config.yaml
d_model: 256
d_expert: 64
d_shared_expert: 256
n_empty_slots: 20
normalize_top_k: true
balance_loss: 0.00482
balance_bias: false
init_std_router: 0.0183
lr_router: 0.000477
lr: 0.00114
beta2: 0.95
warmup_steps: 384
final_lr_fraction: 0.1
batch_tokens: 32768
Below are experts of layer 2 (counted from 0) of a mixture-of-experts language model. Rows are named router (the router's row for the expert), gate (a neuron's input weights, with its number), up (a neuron's input weights, with its number), down (a neuron's output weights, with its number) and show model dimensions 128-255. Each number is 200 + 20 x the weight over its row's rms, rounded and kept within 0 to 999.
After each expert's rows: "gets" lists some tokens that make up at least twice as much of what it gets as of all text; "comes after" lists some tokens at least twice as common just before its tokens as in all text. This comes from a sample of Wikipedia text that the model never trained on. Tokens count by the router's weight.

# expert 48
router,188,174,179,180,195,178,200,182,213,189,207,210,197,190,198,173,193,198,206,201,200,216,197,215,197,176,220,244,222,210,233,200,166,183,221,176,216,195,182,206,200,199,157,229,199,222,246,218,193,211,196,201,220,174,201,187,211,222,219,202,169,167,190,205,220,221,225,155,202,193,177,164,199,236,214,221,200,169,194,183,209,179,194,193,206,180,216,207,211,240,210,162,231,192,225,212,228,178,216,142,225,189,178,199,195,194,188,183,149,166,202,213,231,156,233,174,200,198,195,187,182,193,182,208,188,220,204,207
gate0,189,215,207,192,183,204,227,179,211,216,212,192,222,167,231,215,206,208,177,186,208,228,204,187,215,205,219,179,205,179,197,175,211,218,175,220,184,176,214,185,188,198,163,179,241,210,228,195,175,191,231,175,197,230,168,189,185,245,158,199,227,249,218,171,201,200,206,177,161,200,203,178,193,168,218,244,167,205,205,187,225,228,228,208,199,215,178,204,209,191,167,206,173,199,173,207,232,227,176,185,156,191,213,232,161,181,199,202,181,246,207,213,171,188,235,213,205,220,201,197,204,202,187,225,201,173,213,196
up0,208,224,181,221,209,185,211,184,194,163,226,222,212,177,215,191,183,189,197,176,195,219,234,179,172,179,205,179,207,180,167,184,217,197,176,234,225,183,202,218,187,241,239,167,180,221,181,205,209,195,208,217,197,219,203,178,194,178,229,166,220,216,222,181,201,208,237,232,206,207,226,195,213,185,197,197,221,223,232,209,183,228,200,192,212,215,214,207,193,212,201,194,168,157,182,206,206,176,227,258,211,219,248,202,192,227,214,187,234,212,185,176,234,208,217,228,209,180,201,148,175,183,226,184,235,203,185,189
down0,194,189,212,222,199,235,221,202,192,196,220,197,213,206,215,178,227,163,187,240,198,187,155,183,216,222,228,163,176,193,200,182,206,222,192,211,211,186,164,212,150,170,163,181,199,188,219,196,233,218,204,233,202,262,194,187,180,180,189,174,218,192,188,235,189,226,191,192,170,204,182,211,206,189,231,232,197,220,204,201,233,205,201,183,199,179,211,208,193,219,199,189,164,172,175,184,194,225,232,238,186,179,212,208,176,193,212,223,208,214,198,165,183,228,213,171,186,192,190,200,213,200,185,224,169,209,196,206
gets: "==", "=", "===", "\n\n", "| ", " | \""
comes after: "\n\n", "\n", "| ", "==", "-", "==="

# expert 65
router,190,213,171,178,178,174,191,182,220,198,221,201,196,207,186,185,180,231,189,204,211,198,197,223,178,180,195,241,216,212,217,222,182,174,223,185,225,167,188,201,200,203,175,219,205,224,242,230,203,224,223,209,218,174,206,190,220,221,233,200,172,167,178,192,234,231,227,183,194,196,186,186,218,219,219,214,201,168,183,175,198,182,192,166,193,185,202,212,205,250,203,167,202,197,214,221,225,185,216,161,208,190,168,219,173,221,199,182,160,182,188,222,227,153,208,173,208,191,182,181,182,190,195,222,213,198,207,213
gate0,205,179,215,154,190,260,177,187,215,171,186,246,178,207,200,207,206,207,178,221,190,207,210,211,183,188,193,162,202,176,226,211,206,188,233,191,197,211,202,191,222,185,205,184,191,190,180,193,191,207,190,199,258,193,171,209,197,163,217,173,199,182,206,180,206,228,219,211,212,182,206,176,187,191,240,200,192,210,196,209,203,195,202,171,210,206,214,188,193,231,222,212,204,205,183,222,173,177,192,211,137,203,196,181,167,208,202,182,226,197,194,212,202,199,186,202,219,214,190,200,228,175,205,198,228,182,196,211
up0,207,211,182,191,201,196,211,171,233,224,199,218,203,212,178,184,225,220,208,230,208,177,211,223,223,200,208,197,193,175,208,197,202,201,191,181,188,165,228,227,206,166,200,246,195,241,158,201,164,223,203,178,189,221,202,191,204,170,193,210,227,231,182,194,168,172,208,192,193,187,215,213,224,192,158,169,191,206,208,214,196,203,218,227,164,188,202,221,193,219,169,208,209,167,193,202,213,181,173,239,185,181,170,203,201,202,207,208,232,226,190,218,163,166,175,216,194,191,188,250,173,191,208,183,239,191,182,218
down0,224,201,197,213,236,187,176,221,225,209,205,212,206,223,208,194,205,211,197,191,204,171,221,207,209,178,192,198,180,198,223,214,211,195,225,222,184,198,212,192,169,193,169,234,221,221,209,203,196,195,195,203,234,195,184,152,190,217,188,236,211,194,209,164,202,203,219,184,191,203,217,193,221,171,209,187,193,170,181,205,223,211,140,206,204,209,156,201,199,218,193,220,226,186,213,169,172,190,222,196,233,200,193,186,215,199,221,156,186,215,205,215,229,206,206,216,173,224,220,193,230,185,205,218,189,191,181,188
gets: "==", "===", "A", "S", "W", "G"
comes after: "\n\n", " \"", " (", "\n", "-", "==="

# expert 58
router,184,196,187,188,182,180,201,193,214,173,216,205,232,190,178,190,186,227,202,187,214,203,206,232,194,200,209,209,230,180,218,192,189,191,213,179,210,177,176,224,228,174,175,214,215,220,221,215,198,233,210,213,230,177,224,172,209,242,195,194,182,181,178,199,223,220,241,182,209,197,200,183,203,235,199,199,182,185,156,176,192,170,186,199,172,192,221,217,209,218,229,185,228,184,210,237,217,176,218,183,203,195,190,227,181,202,204,220,191,174,197,224,231,170,205,186,226,181,187,168,198,192,187,220,214,225,198,228
gate0,199,159,162,166,213,185,212,159,176,192,225,212,222,167,175,190,214,184,174,171,185,228,187,203,225,214,192,226,179,195,197,190,160,205,202,170,187,208,187,198,216,186,199,187,194,192,195,178,181,232,173,204,195,224,192,187,177,219,160,192,189,207,190,204,197,227,237,212,209,201,239,188,200,171,188,204,196,167,202,221,196,165,203,200,202,154,206,205,193,188,220,209,220,224,182,214,184,179,181,205,173,229,196,233,207,186,195,177,193,161,183,195,233,218,211,184,217,219,217,186,200,209,174,211,260,234,209,173
up0,214,191,180,168,221,182,197,212,210,212,208,212,223,183,201,217,227,184,214,198,218,209,179,223,189,209,201,200,192,207,183,218,212,213,188,201,211,197,203,221,188,192,194,210,221,196,210,187,187,200,187,190,183,185,151,162,177,182,186,189,228,183,156,187,176,206,179,206,206,215,221,204,210,202,204,200,202,237,191,208,231,201,204,165,194,176,251,199,204,217,192,166,189,190,188,190,189,209,201,181,224,218,195,208,214,208,193,198,212,213,160,177,172,162,221,182,200,229,230,234,184,178,192,179,178,182,190,191
down0,220,203,231,191,210,183,204,198,203,180,224,239,221,195,228,167,202,189,174,188,225,196,201,209,207,167,171,185,179,212,228,200,203,188,209,176,219,202,183,208,189,191,195,229,187,193,192,182,248,213,185,203,231,247,212,178,237,234,180,193,222,201,210,217,213,206,158,190,192,203,206,187,246,206,181,211,200,189,191,197,203,188,186,196,180,175,238,190,214,187,209,180,173,216,181,199,166,210,177,180,157,174,178,174,215,195,217,188,188,224,212,196,216,229,197,187,241,208,173,180,183,216,173,158,213,240,206,197
gets: "–", "1", ",", " | ", ".", "2"
comes after: "1", "0", " ", "3", ", ", "2"

# expert 25
router,166,198,179,201,179,187,199,195,220,184,217,194,202,205,190,174,164,223,205,201,201,192,213,227,198,187,206,219,229,196,257,194,189,185,235,174,204,200,182,208,204,189,179,225,202,225,226,217,215,231,222,219,240,169,212,184,227,238,217,206,169,166,192,195,230,232,224,149,186,188,197,170,201,221,197,210,203,177,173,163,198,176,170,173,186,196,209,227,194,245,212,190,209,199,225,201,194,170,207,157,207,186,183,193,180,219,198,183,165,182,199,215,235,172,206,178,225,177,176,182,179,191,199,216,205,214,204,218
gate0,216,193,199,228,223,217,211,213,216,232,177,198,184,172,197,204,201,206,202,202,223,211,214,229,232,213,162,215,193,199,179,207,218,170,207,189,199,182,168,211,178,222,210,188,183,191,208,199,227,181,212,187,202,201,174,240,231,190,201,210,226,179,186,211,220,197,215,230,187,210,191,200,223,189,221,236,238,226,233,162,160,195,204,191,201,193,206,191,182,173,245,198,172,229,205,158,211,191,173,198,199,201,227,213,220,203,186,181,221,211,213,224,208,181,201,198,205,177,212,188,215,212,181,193,201,226,213,194
up0,229,202,206,207,217,183,191,166,205,175,222,161,200,164,217,193,209,185,217,166,168,226,158,190,192,190,238,213,160,217,201,200,181,220,247,211,185,235,256,220,195,196,206,155,196,202,232,221,190,193,211,170,217,224,210,167,213,215,209,182,222,217,233,219,165,202,193,207,200,214,227,181,188,200,189,199,189,222,210,204,183,204,210,206,214,210,199,187,222,225,202,206,235,199,225,225,180,160,201,195,201,234,191,204,216,205,201,184,154,218,170,168,245,197,197,198,200,192,189,192,232,186,185,194,212,205,216,226
down0,192,186,228,170,213,220,208,209,171,175,182,212,184,198,185,163,185,205,151,209,242,201,176,242,205,200,190,196,170,173,211,165,177,195,185,194,221,203,187,221,208,189,221,179,178,220,187,212,213,213,177,223,173,193,160,210,222,177,198,173,182,188,178,195,199,212,223,189,191,210,217,171,198,189,190,198,200,191,193,170,235,180,210,223,189,225,229,179,199,167,216,160,201,220,200,174,214,212,230,190,201,179,214,173,191,188,188,229,175,226,237,184,187,172,200,184,213,195,179,214,200,193,204,180,219,198,153,184
gets: "1", "2", ":", "3", " | ", "9"
comes after: " (", "| ", " | ", ", ", " ", " in "

# expert 36
router,169,193,165,194,183,178,196,192,209,187,201,207,197,193,195,189,154,221,184,189,225,192,205,243,180,196,197,195,228,196,233,198,187,213,211,188,201,188,184,209,196,190,180,214,221,226,198,236,195,218,229,222,220,195,213,191,213,245,205,202,170,176,182,196,230,223,240,182,201,189,192,175,216,219,189,197,188,193,168,186,216,199,177,169,183,172,213,225,203,213,226,167,197,195,215,235,206,196,220,179,197,185,188,221,199,202,191,201,178,176,199,220,238,186,192,195,214,161,170,158,189,185,207,225,220,203,198,204
gate0,208,222,240,226,170,184,232,198,198,159,219,212,218,213,227,207,221,187,188,157,206,195,183,195,191,185,203,190,216,216,207,164,218,233,220,235,207,205,218,202,184,201,201,202,209,240,184,185,193,193,207,196,213,198,225,183,190,158,205,229,199,188,165,185,189,198,213,215,240,226,188,197,185,231,214,196,224,194,195,167,200,170,186,150,197,170,216,188,208,172,194,222,209,223,184,218,216,173,243,185,191,193,217,187,191,186,196,184,193,184,214,193,226,158,182,209,233,208,205,220,210,188,193,221,219,216,206,224
up0,190,208,192,201,198,211,190,208,189,208,235,196,183,226,179,218,162,203,174,193,201,222,211,233,192,183,185,258,217,198,205,211,189,183,235,198,219,195,144,215,185,192,220,198,202,193,185,237,194,176,194,250,198,158,197,217,236,215,188,199,208,192,198,203,190,197,217,194,232,208,200,154,182,214,191,196,203,213,190,201,180,201,214,218,212,191,189,219,191,194,213,152,170,209,192,204,218,228,191,163,219,203,193,217,211,213,214,164,163,206,205,204,202,193,179,185,174,180,187,210,184,213,179,181,204,171,234,203
down0,224,200,224,226,209,221,189,214,166,174,161,181,221,165,167,209,258,179,189,222,177,218,201,194,184,203,199,169,175,194,192,216,206,154,188,221,186,230,184,178,251,206,189,194,203,178,193,126,192,165,220,187,198,199,172,199,196,195,174,173,203,208,193,184,191,223,198,194,221,190,229,207,174,210,211,229,162,203,240,198,207,216,209,221,192,221,178,216,228,181,179,173,199,221,173,200,178,253,199,204,205,226,210,207,198,210,232,212,200,210,204,210,198,177,185,188,223,244,227,193,188,194,197,203,168,200,210,166
gets: "–", "st", " out", "/", "ust", "ide"
comes after: " ", "-", "3", "6", "0", " ("

# expert 20
router,193,207,163,173,171,175,194,194,198,182,228,205,230,169,178,157,177,213,198,187,197,183,210,224,198,204,217,225,209,186,230,207,191,182,209,165,218,188,175,214,209,175,185,217,194,238,213,223,207,216,208,210,201,184,218,180,212,237,200,199,176,178,185,213,227,234,219,166,178,200,188,166,224,227,217,208,210,185,162,187,214,158,196,189,191,183,223,222,228,223,235,176,220,178,220,201,209,194,215,161,191,202,194,215,185,190,205,220,174,194,203,236,214,164,222,182,203,187,198,164,189,198,182,210,230,215,172,201
gate0,186,209,186,186,181,191,193,188,205,233,218,209,209,191,196,194,201,178,240,171,210,201,217,234,197,211,184,204,186,148,168,196,214,207,164,197,180,199,205,175,189,187,199,180,199,187,196,201,151,211,220,191,202,173,242,163,240,212,221,210,199,173,187,178,178,196,197,201,198,183,205,207,214,202,217,189,177,222,173,225,231,159,156,188,166,160,227,187,214,193,173,186,215,156,185,189,217,201,202,180,243,222,224,190,248,210,215,233,184,214,188,219,219,177,220,195,203,193,220,218,142,216,228,214,216,203,213,174
up0,215,187,225,217,221,159,227,189,225,201,198,217,218,218,193,180,189,208,191,189,181,190,181,184,223,209,211,196,247,167,216,265,184,206,243,160,216,215,232,242,185,204,188,244,183,224,204,233,254,166,188,212,227,242,188,219,169,176,204,205,192,219,212,230,206,226,209,208,194,220,232,191,260,196,207,189,180,208,186,203,169,231,215,190,224,218,201,198,228,227,196,237,179,190,190,181,210,206,215,182,215,198,193,155,177,207,192,225,213,175,215,204,200,218,173,217,211,177,212,189,219,228,197,210,184,174,173,216
down0,155,215,190,201,186,189,217,213,210,198,169,229,162,192,182,218,185,236,200,195,216,235,209,212,180,212,172,195,234,197,177,214,188,175,177,203,211,227,204,168,191,244,200,187,236,217,208,191,205,241,197,215,207,198,213,188,217,175,195,180,194,218,158,209,198,189,175,193,200,186,228,213,199,192,236,220,204,223,191,221,206,220,210,195,209,214,223,191,201,182,169,200,212,205,189,197,167,220,209,172,199,217,218,206,208,181,205,211,202,165,220,209,178,165,184,205,196,180,201,210,204,181,193,211,196,201,197,198
gets: "\n", ")", "I", "ost", "ight", "|---|---|---|---"
comes after: " |", ")", " |  |", "==", " |  |  |", "% |"

# expert 35
router,174,202,175,183,192,163,200,209,238,188,189,234,233,182,198,165,184,213,218,184,211,191,213,213,173,204,214,211,248,196,218,204,188,187,220,166,214,190,186,233,215,184,185,228,209,227,224,226,201,210,214,219,245,201,226,148,214,240,213,187,174,181,178,191,212,208,229,175,191,191,203,184,228,224,195,213,187,184,163,206,229,177,176,181,166,192,210,206,220,226,219,194,215,188,216,207,218,189,202,185,203,196,173,207,191,215,193,236,192,199,181,216,224,168,221,188,203,176,195,169,203,193,185,212,208,204,180,198
gate0,217,167,192,219,205,199,203,226,210,216,196,161,220,206,198,202,225,211,220,211,231,192,201,179,166,187,236,188,198,192,183,218,196,208,231,209,201,207,236,205,171,241,207,209,208,209,214,224,218,165,188,184,204,176,189,191,209,216,217,228,185,200,206,238,199,167,228,188,169,173,212,205,193,193,189,166,192,215,188,191,188,220,230,185,188,222,174,209,208,214,192,212,181,173,202,175,179,213,190,188,206,186,190,210,207,211,184,211,205,171,163,187,198,177,170,179,194,214,182,203,215,167,209,207,182,198,214,203
up0,237,208,177,270,228,191,186,184,223,183,181,182,169,221,194,171,174,198,173,176,207,191,175,183,191,195,182,233,193,216,207,222,196,183,259,182,189,214,232,235,198,186,175,171,234,236,190,183,230,190,193,187,185,223,189,149,218,201,239,224,178,190,172,186,197,198,202,181,207,227,215,173,239,222,195,227,201,227,176,192,168,226,201,196,188,202,195,166,198,209,201,187,206,203,222,204,218,195,185,202,213,203,195,191,171,177,182,216,164,168,206,201,208,195,228,187,218,202,199,223,188,218,164,182,228,193,230,216
down0,198,193,216,202,215,204,206,224,224,202,190,192,194,204,204,208,164,195,185,194,192,220,196,199,182,159,219,260,216,224,188,219,206,203,191,183,198,198,217,223,243,205,184,209,195,200,223,186,203,211,200,223,206,201,228,201,193,207,193,190,191,250,205,198,225,189,221,238,217,200,180,190,198,210,156,196,202,216,169,229,224,189,237,148,235,185,192,213,220,216,203,207,207,217,268,200,192,200,189,214,184,209,187,190,217,191,172,192,201,196,181,192,183,173,218,243,202,199,208,202,200,212,217,196,193,174,210,215
gets: "\n\n", "\n", "orn", "if", "ain", " clos"
comes after: ".", ")", " |", ").", " =", "s."

# expert 53
router,174,189,178,194,174,148,199,190,210,185,220,219,209,194,199,192,191,215,201,169,212,205,203,234,184,173,228,200,213,203,218,208,173,173,222,173,215,162,190,224,217,180,175,229,195,216,231,210,196,226,221,218,218,188,227,164,198,251,217,193,161,179,192,187,219,218,221,172,205,172,192,172,205,221,222,225,180,178,171,190,236,162,162,169,185,181,234,207,211,217,216,164,237,196,215,207,217,189,223,183,210,188,197,202,168,218,192,216,174,181,174,207,217,176,205,171,200,166,184,188,194,173,179,233,211,215,175,213
gate0,203,195,180,218,205,154,209,219,163,180,213,213,224,176,182,197,219,170,240,187,207,176,178,197,199,183,248,188,197,162,181,178,237,205,207,205,178,215,204,212,215,207,203,188,199,195,188,187,172,181,187,184,204,224,229,203,186,197,157,201,194,190,215,231,228,184,213,193,211,185,202,202,211,225,196,187,187,211,177,234,237,206,213,196,191,204,225,212,203,211,176,200,223,206,210,216,250,196,176,201,193,217,192,229,205,214,204,213,232,208,167,195,172,191,209,189,213,193,226,162,219,192,236,150,207,157,175,177
up0,182,189,193,165,169,204,190,159,209,250,175,188,179,186,163,188,190,206,201,190,214,209,175,176,230,238,209,211,207,221,204,219,160,181,196,212,203,177,199,181,231,187,247,222,194,208,193,213,226,205,251,221,217,186,237,161,180,225,180,209,219,194,196,206,163,237,195,188,196,164,169,201,206,189,166,227,187,201,222,199,179,185,213,218,198,207,166,216,195,215,221,180,167,207,200,160,213,198,211,176,183,220,209,220,171,206,172,210,218,200,219,211,208,201,209,178,193,195,184,197,224,212,175,178,197,217,164,208
down0,189,222,209,208,195,231,227,207,200,201,194,175,190,164,202,247,247,196,220,223,222,177,186,163,155,262,227,215,206,193,186,207,220,172,204,203,193,245,191,216,182,209,210,206,148,223,182,177,176,209,190,166,212,195,207,200,187,226,186,226,193,219,214,242,211,168,198,199,235,177,159,191,214,199,203,177,171,200,212,198,225,194,202,208,237,214,212,201,208,214,182,227,229,211,222,191,193,195,156,197,206,196,199,218,199,210,217,228,228,207,190,238,200,194,189,192,204,186,195,207,198,205,173,205,193,202,190,195
gets: "-", "os", " \"", "am", "is", "as"
comes after: "\n", " t", " D", " al", " non", " T"

# expert 1
router,179,198,210,171,200,183,200,205,221,164,204,212,197,180,194,191,188,195,196,187,200,196,228,233,182,192,210,196,213,188,212,207,190,185,217,170,217,174,196,218,212,166,173,224,207,205,224,210,211,221,235,209,242,171,209,165,221,239,203,162,161,174,190,194,201,222,238,166,214,202,213,191,218,234,206,205,184,188,167,199,216,174,186,190,177,164,217,206,206,234,234,197,218,177,216,221,220,170,209,178,204,193,178,228,176,221,180,229,184,195,161,211,201,189,228,199,223,174,203,156,206,176,203,203,198,212,173,212
gate0,203,178,227,220,197,205,178,223,196,160,217,184,205,214,214,185,208,199,223,190,188,189,231,206,212,191,217,159,211,202,181,155,229,195,240,157,194,183,228,185,180,154,201,192,230,194,192,177,201,223,203,196,175,188,250,214,220,178,173,204,213,169,236,179,187,208,177,199,211,222,221,203,231,228,198,201,215,221,175,190,183,176,188,185,207,237,196,220,203,202,224,198,168,199,194,255,175,200,195,200,179,215,204,204,192,231,213,233,191,200,182,218,211,188,203,244,231,246,178,190,223,199,217,213,184,179,171,206
up0,171,214,227,209,191,193,214,168,221,182,218,205,188,193,197,175,224,222,204,227,174,231,188,204,185,207,218,169,164,182,225,171,196,192,208,216,210,208,234,215,190,190,213,172,177,220,212,180,173,208,215,193,185,206,205,185,161,219,178,199,226,166,198,182,200,198,198,232,150,212,186,212,180,191,194,171,202,178,186,197,216,193,207,200,206,226,234,235,226,213,175,180,182,197,190,194,191,231,200,234,186,222,207,190,238,197,178,247,182,192,205,197,189,228,159,216,222,197,188,178,216,236,234,217,227,157,205,183
down0,198,193,183,201,211,241,173,219,206,159,198,219,201,237,216,243,170,199,197,167,198,248,207,201,229,192,204,221,202,206,206,182,197,219,193,210,178,189,190,166,213,212,231,190,205,211,208,174,190,183,180,182,198,210,240,236,162,201,205,203,196,216,198,192,172,217,208,202,195,207,224,236,192,208,202,197,220,176,249,169,202,188,243,207,187,227,192,172,204,172,196,222,212,215,191,236,211,201,188,184,239,191,194,212,183,164,172,172,199,206,181,192,199,196,233,191,214,222,198,216,210,192,187,193,182,206,222,186
gets: "z", "ch", "93", "j", "t", "- "
comes after: "1", " c", " s", " f", " d", " r"

# expert 57
router,179,180,189,178,192,172,190,179,225,206,198,194,186,189,194,170,182,216,229,171,204,194,228,209,181,173,207,222,231,180,223,186,188,189,208,181,210,169,172,206,196,205,174,233,201,221,232,245,208,227,221,223,229,184,213,171,219,249,214,207,164,190,201,217,231,215,228,157,209,215,182,189,234,221,191,235,188,187,154,192,205,184,206,180,177,196,212,204,210,231,204,163,212,193,219,220,220,194,219,178,194,177,181,200,198,220,203,211,171,201,200,236,249,180,224,189,212,165,172,186,177,196,182,208,225,194,193,221
gate0,181,179,206,202,230,221,210,190,209,172,222,216,203,206,179,202,193,199,203,225,202,173,185,188,188,195,210,220,172,216,190,236,205,221,212,194,216,223,190,184,208,170,216,206,213,211,204,196,197,188,209,201,190,208,189,172,217,186,231,219,219,246,225,220,185,235,177,170,214,219,171,214,204,203,235,252,229,189,231,212,195,218,220,197,181,207,190,157,193,195,220,189,193,195,240,185,181,196,218,161,195,181,197,201,208,212,203,182,140,218,230,199,195,193,235,189,203,224,203,201,164,197,159,189,201,215,207,206
up0,214,174,204,209,220,200,188,231,206,213,224,180,208,205,188,238,232,211,211,182,156,155,189,224,176,215,195,229,203,198,187,224,182,200,208,163,160,215,241,246,175,200,175,190,217,174,195,178,225,188,230,247,189,212,238,154,206,210,190,199,155,209,215,228,184,169,225,183,191,201,228,227,202,177,205,199,198,185,217,184,228,196,220,187,202,190,174,204,224,205,218,198,214,197,216,198,189,200,182,220,220,181,210,185,182,220,186,186,186,162,216,226,238,205,214,188,217,181,202,234,210,222,196,232,183,188,183,192
down0,227,181,225,208,202,180,201,198,191,219,208,224,186,228,202,233,247,200,181,202,200,195,212,162,174,225,225,210,187,212,210,201,198,219,216,194,219,259,232,194,188,193,165,176,176,193,211,217,174,178,193,191,166,204,229,198,219,227,176,215,191,213,202,200,176,213,175,182,227,225,206,192,221,176,184,209,189,193,204,193,217,156,217,192,213,218,197,189,217,204,249,229,211,215,210,162,230,220,212,176,197,164,199,186,179,213,193,206,207,146,216,188,199,201,176,136,201,228,197,204,238,188,218,206,205,207,192,153
gets: "10", "11", "13", "12", "25", "14"
comes after: " | ", " ", ".", " (", "–", "; "

# expert 0
router,184,176,180,175,196,168,184,197,200,188,230,203,215,198,190,178,188,219,200,201,195,177,218,200,174,191,210,211,222,193,221,204,184,176,214,173,231,186,179,215,203,188,169,248,204,221,245,224,215,221,216,214,224,176,197,172,204,254,220,198,168,171,167,192,210,198,231,154,187,203,187,184,212,239,188,221,192,168,181,184,208,170,202,186,197,175,210,211,213,227,217,169,214,202,204,222,232,206,212,184,199,187,180,213,190,224,185,218,173,204,201,216,238,174,212,176,206,183,198,192,197,178,187,227,205,208,182,208
gate0,198,174,239,221,217,221,197,203,187,195,185,156,178,222,232,154,175,184,202,205,179,223,206,199,193,222,206,209,217,195,190,214,194,205,186,209,175,161,224,185,187,183,192,171,199,182,227,247,209,242,235,195,185,177,186,198,175,203,207,200,230,238,187,202,218,226,187,210,228,192,190,209,192,197,173,224,164,222,183,217,174,217,183,187,215,206,179,171,174,161,188,193,199,186,194,179,220,236,164,198,181,217,188,193,223,241,219,185,191,202,231,204,221,179,206,212,152,205,194,191,163,185,209,217,232,216,234,199
up0,188,194,198,175,199,193,195,196,207,209,183,173,181,187,191,184,231,219,180,215,211,207,200,171,233,171,212,175,207,200,231,214,201,190,203,205,169,195,206,179,206,180,191,190,188,176,246,219,203,241,215,190,188,196,181,211,176,178,227,180,174,184,198,208,184,185,196,191,189,210,203,219,145,192,212,200,203,182,177,225,169,236,205,197,163,215,171,159,204,174,229,206,202,197,198,175,231,170,178,192,221,223,166,207,173,228,225,144,158,188,199,198,215,186,236,193,244,192,167,193,207,195,198,180,186,227,257,194
down0,189,210,202,189,221,180,197,198,205,203,206,188,219,185,174,198,180,177,210,184,225,196,190,193,243,193,220,228,183,191,219,178,225,190,231,181,189,187,203,246,217,184,194,212,231,221,225,248,195,223,212,178,214,181,164,192,223,180,261,212,213,214,197,198,193,178,223,199,215,225,198,200,193,185,182,185,209,194,202,166,255,203,211,196,177,169,196,209,163,199,201,210,187,232,201,219,210,193,208,191,205,224,214,191,228,189,210,187,186,239,216,200,170,201,206,201,181,170,195,193,181,185,237,197,185,228,200,192
gets: "\n\n", "\n", "ot", " be", " who", "P"
comes after: ".", " |", " =", "==", ")", "==="

# expert 50
router,191,187,194,168,183,140,199,200,207,172,194,213,210,177,189,188,178,214,205,202,212,188,209,208,183,193,210,209,245,185,225,205,182,180,233,165,217,208,184,240,207,186,166,229,209,217,222,225,209,213,219,207,206,204,202,166,211,252,209,183,151,195,180,221,217,245,208,180,203,210,218,186,230,217,210,229,179,187,184,185,201,181,188,175,176,179,208,259,216,228,190,195,220,179,205,193,233,206,203,188,205,183,190,191,192,215,179,210,169,181,208,223,201,185,198,208,219,181,188,181,173,177,173,212,179,177,189,240
gate0,207,204,204,223,177,189,209,205,180,188,203,229,212,211,159,169,207,201,213,215,202,218,190,182,184,188,221,186,226,220,201,220,189,139,210,191,258,212,240,199,209,196,183,201,188,234,207,180,231,234,188,174,221,201,174,223,200,169,190,188,183,195,206,198,236,224,188,196,203,203,165,213,180,196,179,203,200,183,198,200,187,203,195,201,196,162,222,192,201,165,229,198,215,217,193,199,217,221,200,189,197,231,184,204,201,169,224,229,230,210,218,182,199,185,176,223,214,192,175,191,210,200,202,204,201,231,191,203
up0,221,204,233,193,215,216,207,223,184,205,220,209,187,235,181,187,197,214,222,204,177,200,183,190,186,184,220,159,224,201,190,247,172,199,215,197,198,244,206,200,187,163,190,175,237,208,230,187,197,230,199,202,208,200,216,192,189,168,190,208,218,182,195,197,207,212,192,184,231,196,176,244,176,211,188,199,200,174,213,185,198,203,206,224,189,224,193,168,158,187,184,194,190,239,209,218,191,201,180,219,191,218,188,193,197,169,223,229,215,151,183,171,191,230,156,233,201,185,184,227,209,203,183,211,182,192,230,190
down0,224,197,182,204,228,201,222,218,194,189,184,175,176,215,193,188,205,173,198,189,203,190,217,189,148,174,222,189,188,192,216,238,209,156,216,193,202,174,203,203,198,228,196,225,210,237,221,197,186,178,224,237,211,191,231,195,185,201,209,233,174,175,194,211,218,194,214,209,195,167,157,202,210,208,206,187,217,189,191,183,197,179,209,220,198,198,231,198,189,235,230,206,187,180,190,206,197,191,234,250,192,183,185,206,211,205,196,234,175,172,168,204,208,182,168,202,215,189,181,204,199,205,182,209,211,203,186,169
gets: " was", "|", "\n\n", "9", "7", "6"
comes after: ".", "°", "\n", ":", "′", "-"